Experts of a small language model.
Experts: 80 experts in each of 13 layers, 96 PolyReLU neurons an expert, 4 picks a token, a softmax router, a shared expert of 128 neurons.
Training: a variant of Muon for the experts, 261M tokens.
Below are experts of layer 4 (counted from 0) of a mixture-of-experts language model. Rows are named router (the router's row for the expert) and show model dimensions 0-255. Each number is 500 + 25 x the weight over its row's rms, rounded and kept within 0 to 999. Numbers have three digits each.
After each expert's rows: a language model's description of what the expert responds to. This comes from a sample of Wikipedia text that the model never trained on.

# expert 6
router:547495527478500501488511531528499490475559511532540526466481471476483499520468513454547505519529514527463457530498498530474512519478487451539470488517520524516493520502510478537530471515505494536510461549544479505502469492446507471483521449452475474531494510493531531496491535480499475556509501496502490516502516495500512481491479475484503520523543495496529515491512525518459495528527529464526537499497506514506540504498486490539512519539530497515527504542490547533512514516498488541488466492465496469548496479502507479491460506527476527516496522473519496493510529464523442514508513521474511456524491492530475498495512511487486498494516487464468521546524530474486495498514534484496468448441542512533484500530508519449520499523492519492536487492493521565522533490492534
Description: Ordinal suffixes, word endings. Word-final suffix pieces, especially ordinal endings like th, nd, rd in Fifth, 2nd, 74th, plus ing, ers, ford.

# expert 40
router:566485520492456484493497505554507468503507511504465510459465509483503492475466509517460516488501496496523509489510461522511560518462488467540453481471529524471508477521431465527464502464519504495465478508490475475557467494504509470519461462456487469522469505476538549525500475478479487502487497473489487522518481512510507460530516481505498483488470511459478466527475511511508475505525511448494547506479474486481535516441516517502505503491529482529494481522550490509498473485503508528485536480531536521497484458499518444470499515494495507550497519511512505476486486493485483487498522511506469457470543454528506475489515504439490464501483492477467480445508498519474472511530499488471466485494484521470479535483523514514526499441523497508475505526526499490522523487532512
Description: Media and sports nouns. Nouns about entertainment and sports careers, like film, series, album, season, role, game, episode, often after the or his.

# expert 53
router:526491485493460478517507515535475483484519542510529496473468467490488442522480541494540459500534484515520490475452500514471511484513476447535459469498532516513548485510484511530517466518479485511463466536539476484510534482483504481475486462470463501532472500503538536542501473467488518527476498523522515554479478500480530509462492498513494518494538515462499516505499493493490505497504534464521493481478474505520538520493475494505480536525486501527527453524483516544528522459530472519526465514443485503534459463508520478476489464477481530502525534467503527455500523474469458479568498491483524492491510508514521498455530518470503502483527493465476491506517516472459480512488517483508475516489502523515458466521505534463537511538515506484516514506541542524535527510499510
Description: Articles and line breaks. Articles a/an/the, line breaks and some sports-name pieces, such as Out-door, R-ivals, "at a corny job", list-item line ends.

# expert 9
router:484509502527484521477513513509491544510466499489515466509499499511483556509553440501472507501520467491473523472500519437478470469526528493505492470496445489504534529454487512485503560512502499516498527502455519550515507523516498525507465489506500537477492456505493485481494519503494474503530526481472496526521518502471503488501485503510494523509469487533499525507461530463553525477487505517520460477556537514537499451470514503530518464489535517490485472536521512473500487508498542560504483494486529518516516550483464543500488494507497457539455474476487492495497492536480503527475522476516486557510520520470505509516511463527540528458471516522503508527479471531533480510475472475521497476492495527529462507474561492478474509493474534492501467501513475565491504466493478
Description: Capitalized name openers. First token of capitalized proper names after the, of, or a table bar, such as University, In-stagram, Ne-umann, Sch-umacher.

# expert 50
router:496452529498497462490505520516462463511507501504521481517469478507519460524483523488506442494510491482540487478460494526451504504515468473518467481542517510522545497520511476534499476547504512523490486538532464489523519496481527490470522484466464504548428532498518517530482470478482528528477478500510481538484497530472551512492457505505503501495512500475478528480497477518499514504528533491539512507467485526539532519481474497500484511517478499502540448518505531511505519512518503473522480497484477460515474448518524485481472474493483551507533522476530469479510528489503462445527522493493488477502506493487499520485543518501538512520544472520472468488515518473480477492479513482506437452505476536508454478525471550500518521493546538480521495504509517558524533526484528
Description: Plural suffixes and digits. Plural and noun suffixes like -ations, -ates, -ants, plus year digits after 19 or 20, and States after United.

# expert 8
router:480444502473530489475469497482477472506571525549486547462456481469509486535490510511535463485484484503514477523468530552529537484497456471501464540518479486515462515531484489530538483483456489531477500545452493464523526514494484472479465466466482478510496498494486533504477473527508527534490506496500512536461488502499511484459472475509539495517482509481515532507480453557468519500495538490503507509515483512548522517496493519452477520520513510527509484503440525503479490503533485519532463505466467495505521525496516479490466474499480532484528498525504488477497524505521506464551503501467522493504481478501503487513511519492468467500551465464491488526517476497461485492467494499489474462520503496486531480520455510492488513550503452471516502461535521527541526485511524
Description: Table row endings. Pipe cells and row-ending pipes in wiki tables of sports stats, election results and release histories, plus words like place, result, medal.

# expert 3
router:526506520479542503509491494502476475512466529487442477493455507522487485496496490515474510523448477475499494525500463468482509506426498512513500479449477489481467490477484510550506505510528446502469506547509494511504515540532443501487490454485494495485488464472456542517533521501491468481550514496475510557524469480497544451493478523490484482504481503478502494519490514480534479521484485437526504472516501490504514486466501525510500519499490513504458512507526489537523511493480499565496499508481485478471489525514486527540507492481499518525465469529478506501499467541539504502523491524505495515491551517541540460461521550492516538486500470472515493460557472494505534490513477484503555473498538501512534481496496540493511524483472530481479504516539478530476528453501485
Description: Foreign-name inner pieces. Middle pieces of foreign or unusual proper names, often after a capital letter, such as M-ū-sā, H-ằng, Kess-inger, Vit-kus.

# expert 51
router:524471498533495490477476499534486459527521516534516503478478496516467489489489521488523470488521483476547498509485548526489514498566503497542525486547519492452484470524486497524474458475489503482487488510536500485540488504479525474515495505442497467538491546509537532473476523454496479519492509509511494511443521553485485559497493490471542477533568558510490503473554506490481537489521525516518527518472485511519500485498485497479495475543479491493493488489530515515508522465522482509564472522493476489533476450535539493517483448489501549491539518475509479515496521495479474507537503541497518467508502498492516500490511512472474503508524484493494509496471506462469473548519551466512438496529482522516506482522454518459511514488518514493500494524470518533513509510497517
Description: Non-Latin bytes, hyphen pieces. Byte pieces of Thai, Devanagari, Hebrew, and Japanese script, digits, and hyphenated word pieces, such as -g-eneral, -based, skip-st-op.

# expert 4
router:467492505525470510508547463497506455453501511501481456500486471483536500487458513487536483462539479482520463513478486506495449489541482486497524455543491524507511483493504537497463480526472486483496499507511481464506489470513533530471506515506472534491486499480522490517466516454478469481481499514547540518508521532469482510461464502510521532533564556463479508508537520446538541523496484505493488488498501512524537466474541516530535496511515505529534467526510503497511462469530516519504507543532496492530522454529533506522478467516498500535476544508534502499505543549490489501513533520467502497522493444542510480488550515536509514517504476503489482494494508463496481465495514474525459524527478534514474445502534519481502491499530496458525528492514510507507490508467508
Description: Capital-letter word starts. Single capital letters beginning a word after an opening quote, parenthesis or heading, e.g. H in "Hello", K in Kennedy, D in "Dirty".

# expert 59
router:494493502478488475502503512522490471507528523504517503459474466487491463542506545472514436524528498526514482477445487537489509490518501476524478476535544509484541481509480518530543483524517499504465448537535484471527526486507508484464512466460479486524483512477545517527491483474483514542474498512504510570497504519480544503466475518542487512512538505464502501486497516504527506502521540465507519494487488501524536523484464506500492513527487473529529478520508529515532529469533484505520465502486471477513456466481534479470461484478483535512498515428529484470515542480493456473549538502483528483462520482519532487479533517465503499499536490491485508475506530500484497495463514457524446464497495525493479463513511526470517507535519527477513515484517550532500540504497522
Description: Century digits and adjectives. Leading year digits 19/20 in date ranges, plus nationality and military words like Spanish, Military, Air, and closing brackets.

# expert 19
router:521483518486473481481506552518486473509510539517529498468472458482469480522484523489519464493539484520540493478459502538481493468518494475545470465532506514509541484509485514544520491540503502516453460518527461477543535472496522494466515480455487484544481506494528538541486470473478498529488505527484526542491488493486524533503465466532500528485527507469502515517506522479495497500503532459524513502488504521532555527480484484523495539514494492516529467508491518527524535466534483486525471524474455469554475467501522471485453468472472524505534525463524495464509545488480452465544533514482547482488501509520516496491532531484509527520529497474486489483511526484483481503474533473509462490503496523518462476530533524467505513536513515476520517478497536524519521524500533
Description: Spaces, LaTeX, table gaps. Bare space tokens before numbers in tables and years, LaTeX backslashes in math formulas, and quotes and bars between fields.

# expert 38
router:496464502522487496488487490511453478510495526505500477446468480467517460517482538467509502517520495543538513447449485511501488483533475516531470522512505492536492525483520482481524459503479469543532489560513474477486519477530557504476525500465500484514477538517509490538495488484475513505472464510535495515539517494477524497477470490547474524493521500491490525482496477490491492505473528494537502508472481518498544513473450509494503502540530496545525443504499546502504514470539474494497473511512501541488494464480493470467447431495515551512461537500531495453477507500466459505536498521498488482478544510511491529493532537487546492465520498468506481492477501486476515495482523494509460503518482520528464495543543531498481540540509497488526516442485517499524497479497484
Description: Commas and mid-word pieces. Commas ending clauses, opening parentheses and was in prose, plus inner pieces like car-pet, im-pen-etrable, and nouns like land, station, park.

# expert 63
router:446475517459524471500518528457493507509509508538514488499497471497498501503524500496514499527518503510516511469458503544516519470545500462511494474530517544523552491476476493500522513516511491567503489460523477492489539433471485516484468494471515488520467536501551518495506501499470477507505474504474483548484530505471505522434505498548495489492487502478513528521486492471465503495518495456505498499513534483545526543486482512523539531472496491508544499502514474519510508515511489466500451524504490467527501494464505469499443514516506511540489547503539513460510547505492493507544489520470552476494480449505492538501522501485476470500540495544474518479476529483472486527487516471501450495471490498548456529519466510499535492499467487505523523491534549494487538529477530
Description: Place adjectives and colons. Colons after infobox labels and place words before a name, such as United States, North Carolina, South, Atlantic, plus past and top.

# expert 31
router:509504531492485510501505473501517503505534486462507523491517521480494520523494482480473554510530558536528468501515472505492485483521539512516504455548469481507528495512546535500502523516483543497481475502469482503488489501470511535497480498483525504501503508524498486502454512494512467509446519494515537471443514492504459477482475470482490513484511510512475476489514455490520452475498499557502486477487511493487515510534495458476506481542546458516521438503471523485449492506460518449530485482525515481507514473432546509502455501553489454506508450494500473496508513482485529499513485513506521487525506514499467525523461497530531479460562466551483529505505531487527446510491519486504484479466499524535501472518478477522481494491505556530487507476465494533488488523472535
Description: Verb and suffix pieces. Verb stems and inflectional endings inside English words after prefixes like en, con, re, such as en-roll, lack-ed, maint-ains.

# expert 27
router:482520495520483483484448498487477487503492423514472491483512517448473479513538490546467474499502487529518531489505487490493531474569525511528514494524476541487511496465500518496521471545485503471515531486524505518455503513503541487468523548459513502494489492541508506491490536502499457488477483534468500490485533502484486526522496507521460468525506517512489518495562484463486530476495542526549499507476553494515509485537478488496529484523494477512527485462486523480507530483512507481513473483534489493509508510487520537514467468478475498498506504441533501518468536480483478510513492501504510541502508531513501482499500521504524473523548463528496521523503519478484475501487519469436467520523472510519494441524470478457440494515537515528502489501466528561447536522482518
Description: Mid-word stems, coordinate marks. Middle pieces of ordinary English words, such as ev-angel-ist, purs-uit, imp-air-ment, plus the invisible mark and ′ in map coordinates.